config.toml
d_model = 160
routed_scale = 1.0
balance_bias = false
router_logit_norm = 2.0
init_std_router = 0.0298
norm = "rmsnorm"
tie_embeddings = true
seq_len = 1024
train_tokens = 255000000
dataset = "wikipedia_en"
Below are experts of layer 4 (counted from 0) of a mixture-of-experts language model. Rows are named router (the router's row for the expert), up (a neuron's input weights, with its number) and show model dimensions 0-159. Each number is 128 + 32 x the weight over its row's rms, rounded and kept within 0 to 255. Numbers have three digits each.
Before each expert's rows: "gets" lists some tokens that make up at least twice as much of what it gets as of all text. This comes from a sample of Wikipedia text that the model never trained on. Tokens count by the router's weight.

# expert 3
gets: "a ", "an ", "s ", "– ", "/ ", "A "
router:190148153181162150152143123116149140098130088151144156110086092165160092097139114106154168160141127136194149158172114167129097100119130164152158148076165125125098117152137101104181094063107107201115102126183118124170140111131136131176085150059104127077127107092171156128132074140169085086162108123170167118129171129080093138101149102125164121094106155103141177116118141110132114147157135128155192048211076110178091096138091090161156144124153127142142192149090153157100068118085173
up45:101116139150143106092093100107078144131112176102194138106120134140120092141144106126064154130158171112114127165171141119169147130199115023118145114049140134125116115126141177157045160133139128092153145104050085131128176123149110079106165076213109124135112118165060136146158122065123132067113120133138146144165169094132118107107101133084107113130128163159109139170115148180065130113106122102085053126157114110112123166106146134116114123123148111158119091133126081092123123082223116
up46:165125084099175144101158150114145166129218066155113144112156172106073170133209142195119128179069122061121109103096063152134187103113160164120080142159110187132142121089149136103121140122138140167096127125145139083126106135133117116099127099175152174214116179115121162135170142141123140176134136119100144075185131135153157095162174091098085107111137092159107095162148141191103119129120124141119128139127140196146119077105135106163128141143138156161150156161146120138193172170086071
up47:125091143092163116122128092160114193181203161125079084097081145081140138124127156133111056127146127153114110152106138083132107136187179066143128151148140116121145108095113178106104133150111113078107103154089131099125109127129105107114183132148097078160116166122153168103173149088112113108065132084070125079090076131113123141129184171103142114163135114141084100192174121157155102104097082169114135174076102138134162136206136116165066113176128151136157119161127075093199179150125172
up48:148075107100036112110091121137105077085134111157166118066099213098151152102152157127212150151114129037059095111057131120088116154178078104160145150157104143189171139149096145131126124136157113104065128085129108125096145094127144113123156086120096111114139165117171108096151147123126126115134159169115126064101112166137103104092128115109145150126128109134185127117156150139125194132142154165104156133135127075101187086144092113126117070157116110139185083072133146124122144175174173
up49:124116106115150109144110134121118178142168157170085151148095124088166124167139123170145138121151144089047105104118073079104138083132138153134173125131093116132106101000148186067131176188135135104107161152114164159148132139114114073094125122185126097134134155177115138143196140103132160138142086111114115120159029116167082130112136135173152123149077104136161078124182143183128125128072141187105094156135129125126074118082152105176115138147156117139087143110157129066094115072141157
up50:115069100125146127124129144146088089117197098155112159117128161113136070095170122123107148137181172079087111121076126053153161104108116124116136158163096136132160110131110137173110173200156103125124095109096107143147128102158103107115165150178127107113145165129134139187168139091131138186143111092122152076105150180174140122083202140092120220139156124165117107117115134199180092106146099210104122116158102098128136075141066059156113103146162128092144071092151075091116100127149128
up51:103122123136093106121105100148113173215111162136145105131108147090134079117195134137149119209137103171117131090107150124100125082092087157134132166164143080123154134118176154143159205197176163125127100144106202145081074160104140144144141117130121097165132157107142148093151175073131132191120116125123089100139108147164092121090163097100117144136091138134124078167134154170138124191101161209150119160098117144114125128146145080120109156085131140208168076158134177120200166145156175
up52:127095114122154067130153106138097155161160130148063142139148152097110151154165110115144070106127129147123103156040122150126184108080163114142156127123132145148159118127136123109121146158071139089106145103103120045136158079113091104115211117114087103160149183149155111123095176080158147127119082096096111144081109145136145097098139097069081106183129116151078085123140154135148134146116096153137118118096192127151133113119075093145112115110151105022075140140138134065224169115151187
up53:120135136126123109147118099174147122157174096067152094118089206119108096126142175173135112176152130096109204064120151115131128132171133178085039166132091157147087173154115113068089111135158103140133119147106110072109150111182092141094133124181088164141172174164097166117111159160094130168155144178096124136062135145178147110121131194142159139146123082154132072092093072197164148142147145125132127162135100114125098069111103092155109138130054170112098130145117093119116089114128088
up54:115099107081146145073138086135098114126179088154123128128143147110127156131110169143121151124090144045109158061113071097109145133189180154136125114123119169182141181121126097071127110098105134201128122142114142141093198136096070081130147138133055085211099160177108191143163133095129114148163103132116162104154145147161141073089152118068144148158112080156147131135152096169147096142080156133073142184094151123174127110095069097129127190133125181162110122172144132112149135157114170
up55:117062085139148146116141064154155171131200130173054122102154111121127102124139129127117113148126186116149178138064145119103155088131132138155109135117109125132162176160153183102132135181170111148176077162080159120153124110090089102171132143151157113181143147156149210094124138072119139150149123068103148153109146170144151143087167099109180211166015136130133099147112128178142100138121132163129109180179126117132116122116110046141108160132148134131080147137151135082177164135122156
up56:125085104141146092123142094193164126166128162114113120146108200063154157159100135140182069143174093159103105096084118110148127146154180152151149133138124164171141146125074211106154083145140091143103117155075115156126110086096156094152174066150084144154123156123115136129140174121141146105111138124079103064170101157123158153129131116192158178186158130088109074136123069135129098140138148159087138130071152147132108141169115132178053150148092172130165173088136125128102171149209164
up57:086153185109132167075137057127110123136145150157099126164099135088155117145105080161134081168161152106107132184129051116104131113174085119110112134098174137092134188136147143162104204161154141153125116190134145086125114100134122134091118109132122125142150152130092156156146170126162145121145081112118138106109074138147101144114160144085164143187151108123086087117120090155132145105115105225134106197111100102162105083121130041153043185095128098155190071099131144128138093154185129
up58:120123113162139117134126114151063131111202152147113134146104159078128128171146092117180127128136189097070105108078087089152129103109085117134137164085081127130095105078127131074104133169128148059151157142063128083166084099164141062118134080162099129129155149128093148186154136115187139138061154112115158096196156165133051140115130136136128118117085088171114120099137126172099124097056122183082090142164088126139098038100145124097141141094127121159164110089140140088110087097135099
up59:115109135142119096111136161138081137176110132138109178105144158110128109139126185148148099157111166153099133117074098091082124136120146103143120072087101164178129117146112171111103137089135145195110106109100150124162163093086134076152120134152158134136085156114053120149180154145122216109147128073147159143127147103144169127116137100066097168129075155201104135062146162120091112080131133152123121149067145114116098137121206137160108209060088168137122119168124131039188111179137133
up60:146108179126153105126172068203103120193133133151083165148151125114119110166140146141224144171121129111038103076089069123133152116146135153129126148153117128134138160108148096113096173151175158156182113134123098122118101121094148140150146102173163114134116158113118119102157172085190102151174096129120137094166107111146138172121111101150115131191104113163167115123103149153070116087101115230120172184123166133163101124122141115091092212136073149193085130092149134105128100115158166
up61:100128116137111100098172101139088132126152094138145107130145133075146142210090074136160147134164156108129158113094051130125146075126084140122126149091105142150149150102140109128111130199158188164137084149124097133150135070110128089158157076199119146149139134115059166199142141128159131123137071131131180099163162148135122130084155081131120128139106169123139125086178138196155102099161107211077061131145111176139076080142084101135121171083151122165185089159119175130150123161170098
up62:105086165071108089124106108146050188127134176056180082095158142090126103115161171121126149118095102142085121082138160106107143116130132122133111155176143107186114133134178148114137156140115132093121104078133116114073104175089105157127175135146071123200149173114164100150110182117075174139088137123047167128085098080134103134080139194094132127193088123157121103135148119135174129141067125122120178150099100128112150073118070148148109087118114113074090093128154089095175094149122133
up63:064109133148116096159137042162113137148157121084131156105089197112147181165141174147172160197156126094082072123131119132114140166154152097117091150111129140126159134124066091103099121177108145067160175100117107069128158086165134141094149073166078110109078162117113157125144101090102119089100124196130143120115092074145137133040103107175082117142175141184172091113112158143098171156142140153097158132131165106121121106204138146091094105119128129109147105173120051116122111146126123
up64:140111089145102132068153127147176133124121127143161129098104189112129054150134145138126152184147137082099145118098122146143189092084103163085168083150096097121178140073169165130117183145086149189157157175076160129090098148164154102143109103203158174178124158166065184086135115130158091142155076158144144101114100095131136122138111136132119181144089123145112098154198132188101124177142175142131135145122149126091107126092093060092100168151156147155157108149129172141159167181173090
up65:080120124095117076097121075156144086160143128143133116102151208115155133185164098096166155140083096090133092106117070104125129111130115164130128121053090180198117185102113116095118075131165132122153083153096090121136118123175111126140144090167176145138091190145055090153141123129150120160176097161120122108159132083138150113073157175145159131158131136154113133185115086171118139092086132127100165198086089162148131136097105150157058133124111149083126100093134080107102061115154061
up66:117116120106089093109183096187095111181143109163146129100137156124120054158149166152140162198164135099102153101102124137123162154152087130109046130151154115097096129103160130157091174153136173117082068103143105109091149116120138120129135080200122148129125161161125122150117178052154131151138131132121178050121155129137090177090128081149140205164090135161158061174089154190101167102147111164170140178113127126138121157159122103151102137114115158178161083169135142052154145152143122
up67:135137151159149122145108077179122097209140170143100139135090127139104169184155135145135105151159092164112146138136123122143095198145100151084117164112092165096138135169122081076081132169138104088086199140147149082128136128184149136088164071129073149122119134124103169036112127076090059197164164136109118132132123119120104144108162134129114161117162088135144095087065147177133218127155155171135135159112132116152144123193105124144066083070140180141149157099141124119122155105147104
up68:130123158130130098150091080192147106137086122087140124086141146141134150174146127083132109111119186109107144105106066049080105216151105172093104121080080193151177167093119120105088118091081113150135167146100152086147099117146137109124142164122096084132134132125101150127049090157094167093096108059106166154146182142102185127139136089137120136066169017165128135125126127117153111107131149163098137144095084154116168084122133110110115120072145135145116100149185148089144124136102079
up69:111093131160134098157103078112113153103075114060132081075088105078171108142126084170128144122157132128110137065135147134094124115189106117125098098067112099102114110096147160117068118181068151041087122092132102158093166111095127079103189123131063117147086141155070138143107117052113139106109052131128142127147124133119117161105125155091136102156159139157130157106140120154083124117082099166106085110158114155048082075139120152152084156139112095115070091091112086098120119130177168
up70:159076111121168117156129149191107133186163066160152119149105166113110066136140182099164138141155106137038094152124091076108157147135176138145161148131101159151160136095116133121118147166180112154161124151087097148099092131094128138132141110175144105133123166101107134074181175140138174177167127142088105068117049121136123146117157086159091172201120067173130115207135146140130089132112112191124193156072167132148129181144115052134079152149108154110129105137142110137115115134158116
up71:158077084161167149126115134149155129194177118132136129152115147164102052171145120147148079120173176110115106120028159112162125098112114087148118078117102109163132111115143067118074155130111096183169147134118115146169159130119063104141155094148123125141149156118159219069131128140157122134119162142099181111081131173144158137092150079137141164139141070139152130154111135141113056099172155164094167118108102110181145155152167110098121076118180163044099132111169153068153126111115107
up72:106160127062155110048126096127061166140132140112126116097142135082135134183112147135140079143111165084095164113138096099048131132141113151070104126111115193180125144141121115057121171143152140136109153135123130068112135087114087137089137157119126088150130153189058139156163113182092100122159128131108183124132110123149079113137102191063146089145125097184136119100167138172126155137107131141094116194121169101162102147130084031101121198103059142143155097134118128090149108150097120

# expert 2
gets: "\n", "- ", "|", ")", " ", "did "
router:129155170093120126141130165086155137164060169114108122101162122131065123142117122133100179196112155184152132107164103126126078102118129153101099155135128138093141177143083153104114193157140149171120104172138143157167121157145154161115080117085079152150147074107105164157087091105122125116068058106130117105118136120159089148142127124162091072084129112119194127179177112156164169162160116099162082148130163156089178137126115084076214199155134067151116099111102099100133119164158186
up18:164105146150140147120190138173119103084194082172165149172150150121118086077140094154156140150116173096087153094085165085084163144133140183139170121160139153110163130096130107152135144103163060161134126144157127066131123136111122152145179129114127102135109186195173159122125204149083179073154138100100171135093100127128188153119123092133120183160118088114099115129124156087132105135087148141137114079088079102140123167122111135060083074111137130114077059065114142116176093169147158
up19:104139118085130124082091126125100151087120197168212134165151150125125106098194082136147177157189149093122149152116133120112138140127112068145120117132159082125140141136159131182144147177106131165091120109129147071054132116028132123178153120113122103131124156121163066126158172069179248143148126125065157123099117150157059124134166128088152155179095131114156082130143096155160173137116122139120149094150109149139111131145096134091130128172135137140196110138121162149154158178107144
up20:170121086142132113045071128129073125167138146187122114143157120141102113126161051125145077114083113131102164128156092133058126182134135148136075104086114150121106151143113077019094173111163100089049123098168139088144130160109097120094184112132149115152153163111129153138128165142124127148079141077108150130134091121133112142124132173054121117140173072093103107120120166117128169117118095161090177133092097128161142087154111097210084125128160109132135158069098161129165140126075112
up21:122112147138129146104128111118160099139131129120118124112127181094138093107178155161103098100119174092106225103140094133103176132154137144142101101139109137204090108140184130130138130100137097121070120141125068121118122169106119088125227082162113079145110139191146163131095127114117119168143131112093173098170140097130244106099149147113115175175098091137164153087062131096084079081102127128107121148145098159098085093174135138159117081136165176140067124131103086119135132179126195
up22:130102139153102095144099112177158146167179056113103157142127205110189126090136149081146132129144212124152167118103097123118155104125138152158176071109102114121161082092174105120126070149137133196138169163127182089109112148167125147153135138156132160124103165124133173072152194136157178190162127136115106142064132153042138094157170129151103148112177175119139120152124113171148143135123137156101122133086101215123136147103085083151077109109090126121157178153164136189140146128160136
up23:131084191180159155155090067156066129139154137125150102102146203110117091130118161130127162082133138069072159077139079128142193171153089127144150137130132129171104136114086147085122088091128126128097135035110128093143110127121096095095165092104149089106112160154143164132182139101159119104088117041100176074152113081108170084102163125094127170120078138102112130139099155126146092114091149146086120118140094090125100140145155157122115032086138121084090072109132141122104085130088137
up24:107131176209110098109099138159130092137128148108119133187123177117213062112134050100123082111209211148105155112147108138130132078127151117099140111105131103155177115148099098054132169175101105151121141141122130115117091122155068159140208132113149108077127156139165159081153109140126138120130066110130152105138108132116116090117148155110154112140150172100049172126102156141126125076136174174136155077108084100077109095144148105099061090107171143143149164076123163133121091128148127
up25:117128178093135153098091091153095169132134125092179059100168151128145088083072117118125081095134140101099180150165143125093155146174126180113105109146140118134122182124154111128058100144118099134124149174142121082096150088102132128150106132171122062096136173151160116155119107118191142160168164166060161062062100129151117067142148182079152138137131141150126149123052125111121122119131123187123150133090107153167141138094060099094076151152104177111143118165203148145160071158098161
up26:166126157190142092165145083172094107190186072148129123145110179122141080079134088130144127114115164129144181180108156102100146124127121137130188151171124089093117124101180144150094134093129134151050147055088210096150060162126120109092128179159178151129112163099180149136120134134141164116069181100072141123122122105105159075115147131151108154129187150117113150115118215073135156140109150180112124145109083134134141144136107114175131076089157109105088091189136153136125121146100128
up27:128106146117183158143126096136140158130130107159060103098110097094099105102185072133137093101104148195110177106141149138159145114141166160148146104160100078102158134138203138173111122150096088159107161147133100115088079098093074108174147120162138086087114142065179196105150161079083116191111153170101143079101079147112129123141200145098153185140106134173157169070061126110085145099145130210162175128190114136093102122154129138119106131155132128103154110143171135124123152152120090
up28:140086100128127124120145129178093091174113090078100113056156097125160148164046122085133093131071122161143111112127075107140126159113106134128149095124180194166076119138109208017123115111104084148145127114089146133128130082176137103114110102114120091127101124160100134119149057150153156109155141102120141125134128064047157094137117133172176119128135101205143116129132097126115074072144177114129116152131113120137139198146112113150113122161078152123146191124134120052143129101142072
up29:102061159126154127136169127158131102141114142072178170062155191093143116072179093123131178146124136096128133134103135146174175110123134131133137091110150110122080144132150144169116103122138086174098139111119132061094168126140113148153198095132170145123130192147208130116148119069193200144141075131104129108073173106093074126140198122161143165129114155166157135126157086148104127098030096150171138094150141099116124146096127127116119076131133187100113149122125130068178172137147146
up30:136107179113158124149132111148161060117112105124170138150168116128188071062143111097165094139115163160128144113133173096140145107116127166128139169150144096134142124140178101149072119122117032154107165106129122099121089152096106112111159158141149082115118168149153163117126159131114100133112147110109139149115156148099114186094161108161141158160106138104086163144089121076126076105083157138063097121073082096163123127137124096132045023117153181140129062069176176116189167176150136
up31:129123201167189148079078157128097119104125172172113153124147160102136139140114156102151045104196168164155191126160136126066112148130078139143159104058079192211159145167104157093137087093111115118105123108120145131118132100177098096134144132118118106097154121106110124121169150130109072089141133128131135062166128122186073152098101150110151137101088143158104112120110122148151116093122199154112131146131094100167108132188088113141025133155093186125151159086177152106132117133141134
up32:142151104061114081115099110136131116118174122116119076177114186106137087112193153158136136128143121108077176162165077083116142111156176112137127082148120120119111180104193067139138118095146050153081121143122088107077098161082164148095152087124114109106124145147150198063145160115113110135194093116117111075146139131167156113132197173074117129150117046140117116125099067136117121115109109137113186123123115190119125133160092109197083141154075156157120123161110108160140170134143174
up33:125121132173130113149128092160173109166137062075080119113074225129144092135102128107154122124052159146118149164193091084149135097123094173133138084128114118119102119091133112096108069090113132198113160135084098135134129181116141112080155142144126138171067155099094122121153113157175143110102120090113166139123097167123189178147129124108136121110156124191118176101143168116102115132132179145043117137085077150109139110085173067145109133095118101128043144157136173169174136107179134
up34:070119155145104116146108098194134128155113119054072124125160156115208143148122115075126078120155156128158155019085111154170141098107114108113160092099176133167121101132083184013159145145089114125158167140132162125125120101199086113135150119115118138129086144176127201119134117084125115126182092121133123107071131090085124060127151159098145165113121145132122150139101113178100080075118157141145083165122110144129127146146128105107119120129086162131188190139150151153130105108121087
up35:137153120061120111094126133178134152141166154191130139171119095095106113158167111144212142139153104117115136173156102098151128146089118155073112160199122150119122099120170137172141153152135064067138128101124137087104069083132157129118146049147170143100187124092133118090134146121140096102141160100110141079160183092139153145190119196139153166126164058135142101112092136125091158109134148167127129140179110108148148141154112154252121114142084164145147164087174113139128116097082171
up36:104075116111150129118082099120126128113135174075133123081181176124162116095143145070106124143125142129140182111139176113164145120157169135147182060082091152170082139152103164096151137137153116165124165153152172107100133140151109119171170099109119136131092144145150199139173159122132177177104116116121128110091146151124069114157188128085165154108190146183084164104097060183136100040093097136126126121095098187132123105128145097119044124101128152136184176144124147188159168093135090
up37:103024121151122204126121139164071076124168116173189114100155142098171111128112075110128100144141159114128116079108149111095127103201177165141071136114123137178170094122142179144133106102116111116105129134167093120153126152147121150159137119106115149165074167207140166177133155098057215105127117096077156111110148131105103099132115092163142150139108136158111132148122122075120112086127137143127083130179130092130140090073160168158103090105093168126088134079194117119145060161152153
up38:117138110083107118056114145158142091096135155169154094179154199077183067114132123125172112117144175103117170117117122074108137160113128136123108125126156178182148125153185088145114115058182082127104112127138119113109140136130127117106154123162130126142148168148154129119113208118137174134157136092097114107150175073187153140128175131066118216165130040114105125118119149099125111100087167150113146134116111146153145147127074120242041106133105144118101125108153146121154137177122161
up39:144117179165119086150141106116085089129117127082100197160152202060167110155168117137121160132151127066114073139120131097129156124159118108083118138173086109113119103081125147088141130188090114140131166086069145133071083102106089117137152138118141098133130188117148093163103134101175098130172142137108146161131129050100175167104171165181139169150144194140090132077112201131142133142022169123135128131082122135103074095150117186113085107152115166138087162130118141124119108121096125
up40:110100130167087091054172150161047118116111143094216129080147131087132116134157060135139194159089154112108152104106191145139167114147161148111126102093168136135070146085134097135127168142124149123071138116129119062134168117135112167140176085170128133090106203116181098151155163087149207161143079181108134126087147091113092097100148114145120154158174129140119145138122135135080151100082074121143107056153126144146108096134092136135110095118169178123116165106124118097183142149124083
up41:201082064150141173167097108180071148145194124121158075167134135118141113176133126132113154090144143096160043095081113108148143160147128072113106150110147094104122084157119086090068113145153104149133150110165122085138123130144061139189131084137159145129084134174123132105145176145112230098165082121115126136105111165092104085159149130115092166160138127065177077142147138146123161140149125133184140120105125154084142166155146134113133110154158127134214090183109115109085091140115096
up42:111099146191142105082138130147109163133132111107149166131148136096145083096122080135231150121111168139112194113151113100142177148134170151093118127139123136125102111105102171081091138119143022122161178151153114032154123128127056134104125123117217139070140163126165161099165185141098131118124108110126157108106157125120178197123081149099135165133136133102093149103095105115122084087074119140102112112131110132176118094136110128137081073111158183163135075083153155177167109109103133
up43:090105199144140187111161114199138135134140140111139122088165131120191122119113089056121117133125166156100171112142113105168137107140145162160080129098111121121162135118118134069099120093065096155173116098136131078128126117117115145129134173122111113103100149153152145104118090113173103152125180097076160103126141142060141100147182164106208133131075158123105134098088094164190119007103186158118140155097088134107093127097136129124120082090098159118164143156192154112106122198088090
up44:123121193176137092126116111160112077136142143132110132179092113081156111166129083089163129096140155170095086074117106031150138123151111113167159145156087127143113064125124119107037134149131155119162159130089165136179166066174106100089104168150173132077156177128131131120128132089112090116165150126101124134140156080052154174143138152127088153147133130089118126080101165109114159156088164135131145150113100101160104142114114200178126081100108114094148088050177120107068080146120145
up45:112127122119098136112051113170075149132142149119190109169157163083159087145148105150121154110180153089127081098078122116098143147129110072129114119127121068134144089140189128105142106194112147147132126135147183098114151107093099129205149118088102134126078155159131144095147153116139249139183118115103113128045156158096075051127170120093093177178099135081145089149126111145171177156133111131146138128078127159112134147125091137110123115128103126135212104170145136081127126160117169

# expert 30
gets: "\n", ".", "==", ":", "°", "′"
router:104118080118069102137157140153100179121085146153153150155142101148197120161130158099117142124145079131110134128102153149202164105128102097172090056156118116061125070119145172091136128130101133074142085119167115118109096124079179140135139093146140088136135173134074190158145129107083133107130067097153054115103136134190161174162087144158130099176146141141186064127184139207094074132163134138106100197125175105107148156145114150146103176157119113152130104096110118136122122169156084
up18:137156138095182147097112138167101116139164106080141098169192183155087151108144145160124110185125182147104134106176087159116167136135175130081114157128154201155082169132145148112135110156113083195082114107077170062110124122160117112072081142194106151113155156109129160144167114173175118180220131164078180105135091095125096135096132131169162175121106126072138107144093157164111151169109142135099143103204143105164125166129094128134137121122112156110109164188127097087131088116115154
up19:140139174151085130143179093140108090135141157175112171113123160092128103101179110126131146133149228114102166156159150070125131156166123120191168143179112084144155117102148165146151123136168103120112158045136047140109095086164083128104107117080149135088185127153134083155100141110250160162152092133131109148142121108125072143101136128122163120114127190111094112136116186173173149122114134113148161106089082116183105145186128111156105072119101127139135183085107161145141116119145158
up20:122059164091155129108113127122091113148175105175158173035104153168105171099128117057165116124084131077086148087096163187101134150119130154116082120099118132118162156094167112096172058170099169153060152155134114166086165122116148083144134149137140133111092132168172111146118093124143095096136119144099219082145128072105094102119145107135135169133104127092086118066152127097152102125116176159146118093148116150139078092148079140171160139057093129142109122168146096109107140126050126
up21:158083120112147116147133125086124112106196166152127121153154143115142097110199100130122159140160158095107079133173167132140146144134144140106169221166147090098092111096167185129154118163115137092102179036148086130140117140146149061095124148134131143092160153114218123178087111093166118126092100131117129087107111145116090120150173137144161140122086154086112124102118187146194172124118124169166117057148119132178104102166088109198172086135147127137171178116168140103147094071107147
up22:123089106105169119168140142143112091149163129115123180132057155138143154162120091126156159140145141111077068150153164164142067126104117140139114137092126119078134122084130181159116120159131128121082142079154156116148100164089111109096123133147096125088206220099185145141174133066150157183078134144097144110148128097165088065106156096166110097082074114119124101116149161125150182154081106148146175107179087065159137079133133060157147128064126141107145126147214140113170111126111156
up23:127084113167170220068140090101110104133111085084109147088139144091141067066143208098123151097137138137090101114155153097119156140226148082123105104081107141154103143122130127076139093112116144127158163115048151133118172163154139076076151151142087085138078131176187123133126087132094169118137116172055138094174156116072101072100145085074078149100143128110097125153114118119114101107117168085140108108140140142094082139147133145142139118155107129150145124199106093109128086149119148
up24:100106191108120122099144090134200078094128102109069171092158137103125135110105178115107090118162127173114146104081171144148128129108114117170199126133102148169118092077148161148194098141110149116105193154078168122134153123137158089167145120165127162172143126075187105098131071126168127148131131066138157093169182122119105125098161112092105174072108129113076167125145161139104138190107208096140123108136096119163099132129127112117185091112170133105100104151119138080183188126088194
up25:078154106108113121120097112139073127133140125135156079126102189152136088139080131119135131160129152105039144144170099103140105131114099152123147147111052148104124159087177095070136157166091126148130167097101131115161114117070127058056122089151116091113180118125127139157167165125177129113161195120128146119144119140153092117135155094140123144121057096048080100130139211156145146110100128172076082114107140133149137108097115017195118146106100149133162134148187159115143157148124160
up26:137123109156143164123139109150157079116128100104088142134150184122165103087154124082156024146145134177127133141199144124095090100123148085166094114108111101118203144131130071193061107103196109127113151126134181118109174172138070159102144166122047154139130146120129210131134137125120135081093156139054127078126123165155076075122134106122148107123139140090094109119115112103163141104154137134157215130147123150149107151189099088148148118115106134103104108138159152104140157145130215
up27:097111172086159119077148111129161130177124172108132175127094226142124121066103138141126112106111131073085110215110157131173142118155110190109060148147134152085115111094177117169090109153098102175141136096121105109117179099084171087113166153172151124160175167137135131089104148150176190176142188064127139098114111098152122136140143142080115112112138089103088152112110143126153171130122122174142139136134133157161122122165104082125126096065178203087118122126176107157154182173101109
up28:132075165067165124122123158160105135170137102120155147089149143119094137096114098132131068127098138144048143109106137126072117108090125139132074164147138134123172137129123119140172095111105124190052110164137137116102136100099113086165181171085160133142101159124152128085124066131130137134110103131114186062092144107064142171136157097161137151140087092170099083082146104093173145135126129178165178120110135137150100107175090093164158072069129133050093066106120115048151155166079147
up29:171115152115177087118164142166117072153158084138188123100124149111115072110115102123176094133126164100099111128129153133121152082100156184138114182150167205147120137094152117117129146138136092168161094169088099091129104125137097137121100114148128104124139219193141186134118150147091169094157121182110119115111121081109154161118151075161140181167096123162161091159155121092087089136109134153134131126159138177222076127158047054154124129161114150107132073113118120121144090179189118
up30:198108144142164150069154085117090064162148114120104152114121146113091041084177138094164149106149152155083081108180122080166148130161126083114119163052146172165104127116119085151170122155135114143098179088046121132104132136193085106062142126190112118141143168148143176140176156130127111097180110188042152083144130128169099107093098093126099085100085113121122120137131124156108084110148136119123126123194083115131071127171116131137112124106099122093078124119136100126114164123105132
up31:188151159134136133144130088154152099141181070141139132161142170104125058147158097156170174129144212084162091103171043086166174143159203087137126147085087135123132177112122080112144083122153081178125175127115099084132156109169071127132060128105140155067111139136114109081171145162159151104162101163102142128151141120111120167123125091149084140093168148118185141192119109126145148139100126167125207133150114155137116152142143141116140088158062158157132167109132097107094077124128149
up32:156127119083120189114155172105111135154169118118164110129167159135108133135189118146148154144085129096107114099087091132082110137134180187127119111116114217139148156127198152035133116141072126174118117073113151105130127086143134075139157120112118114179113153185123146163091128089109158117151186157092145113146125105099124074156145143105143155152090106090138075175152147114157141075109189128140113138139166148215121107147078093163201146151116148110177145190145077073133118095090166
up33:099119111083125131080095050155122102108100131094146167070087101051128056138095181114100115095172193198171144120080082100131164147178108118138130108107114191142058122138195140137137088132071115140121176107094139136104129095132113088102150110140137157128106111104165196157178091140173109169141109139167139128214170128071128170119124172073072168078155172153121116142124166136090133117142147113092090129115090102096122150112159163158131103124126118163101148124121108105172145124121128
up34:121120152138139109089138084120113144137167067128066131136124126066134078117171182099134132130112164186104109108137150095141093107198143134083154128156096149150077147088124090111127080117142098101125148086049083178179159136145158082097199173129072148107163089086167111149125101141100086091080163117088143061118133089094136099117114146096111133110130149139113094095127167142162102139143175158061102161201091092108091086121135138144118098108154126126050119164161087099149086089159112
up35:134107152135137136091192146111129097155151140193078208163089209092107143105139130152166175131171188094101113181127103122172142149153142112152148170186134188121091136057146118181115123176121081151123161092075173125125146106124095135071102096149155074087136168092129069094173136109123125149165132174125117112168126100122151127133185121166082141144071128067102126161112137128118123196098105161158152052187124156134118130127128129159154123144134181130159185140134120102119093108135167
up36:134142179085120202135123125120162152148195123112146121142172135139124123122122124184176127121167136058111183125106042141124129129108144109149097117111114214134119154084106155089188117103098112212094137141118157068134122142141111103144175143210160159181130152128134139057135125117130092150184196167094152111147164128092200134136146122123088186101069105132141106163142161136106151119114166169151116134143131152158127099137059127102101141154135169060143107099109079110137158120105179
up37:133128181089107185127129169064137146130182093138136120124198150130128136148170131183151161143083125127125123077119091098111104148160152164141100116107065235145105181130095137046167147137113146175102101131137139131171119137184118119117178148115099193125114171137125164185137143118117176130079175109118139095131180113128162101097162107128154135104137105170126095102139117130149128009072138147105160139129125124159144031121097152133083109120129144078125191137145110114144108114128156
up38:183196166108145099143155110173146124160124094162120129119111119143123076132132146159143090130156158131129137156137051124134175110080111169062117157156110136132156116071158130100167162149152107155140144166101137094096094135143095157085118101166214117116149138117170166075155136151143087102209087152147123101127093093146135121154129070185165189079114123118143157129126153170089098176119109173160140130139103172170112128166097063123023153156103197166130152134116148189114128153121107
up39:168078132159126118114076129151137071147114105159119121115119157099149078090110079094169094104116134084095090195122114153099114111126118095140130134108131121140167139084111095128094148104133109154118197154103122138211192125109133087040155110177077127132144172138106194103154118096157118067094199121135140069088103109136162039120182079092094134110103104128119164139109135119138119146141110188128122073140072121112120112115114077162055121143159114069111093116150165170119150088157155
up40:147145099104150174094132148149124149171179063128085143136156171086141122088110086159176068157166171138110174109150072106090117164161160188098155155122120224149152161116168112121152101128170111161133133140112121050117095101172126146093131102139105137113109158145136167085161099150160140148132105160135123063134058085137132108127150090186133151142137131122168109131094135136150137140117153182142171062130126172152147106141067103161082062157118127050096169097169120135189102153138175
up41:114120128096130151110088086141130062111148110161144122085119216103186156183127134092150051133103162167118114122109157140103134135109092117101090136133132150118123156115136109130123111125102113155089153102117142144131188104135110158142064140059081133107108149105120163184122088162142157157093166086146146077115150129127097087124172108134125194137135174090102160132122154155151162112078209191073140128197089109159101113115079135169096095116070168098179136103159215084102118135110182
up42:152120136147156164112041110120084123138107145147174078058137094105134072107097085116152158130111130089140118114150049123091153140153147126058110120069139163134133162168126111078139081108060061164116139125119131093136101115136114104079143098144116119110081120144134160139192132137118091100116119122120145125161097094137107139121130119135136156119126061166158130132121152152148091062104118180070132128167133129082107101069147135170054147155044147140117157082232158143128084179135147
up43:116120141176106154131092134161128126123150090143121162116114216098131114117138085144186146191122173172106090099132062100135133129094130080158178139134079122128144173111126134129115098132091057142096166132077123114140137128152128096091118090129084148098087143123101098087177071085158147126089118130114134114175162061045129102131144119172105141124110156142088100151127140138110154143141170158100174108174121100078122118099147136189155052112095129079104143092190115061122076120170216
up44:110135108161125127147050109190087121105141178090129147110135150130146107090162050156109125105157145096096096088114136137074129182113112104074094184108105092113135102129133129122122134154085089136118155094149161091115131139128116050137127104123104183121078148133134116146094097120214178172141103121120137107119146154108078085140141163078113135147146140022120139140072108133186232130115148147186112132143117147119148157124136088168125065122141115115212117140139160082158120143124191
up45:166121147105119189134169142129166092134164127124105135133130173152115152141116122142191121104136123104128130098192086074159119113140144177101142115084123226148090141033120162074125064109105120162078204123074130126163098114195127113073176090170169128130152129114131082118111103105171098105136210136126146113149120111122165148137122130123163153066083116136110153133154169105099127149066171122148166112142115116173106093123100120115149152126132178065045138090117114107136166078130109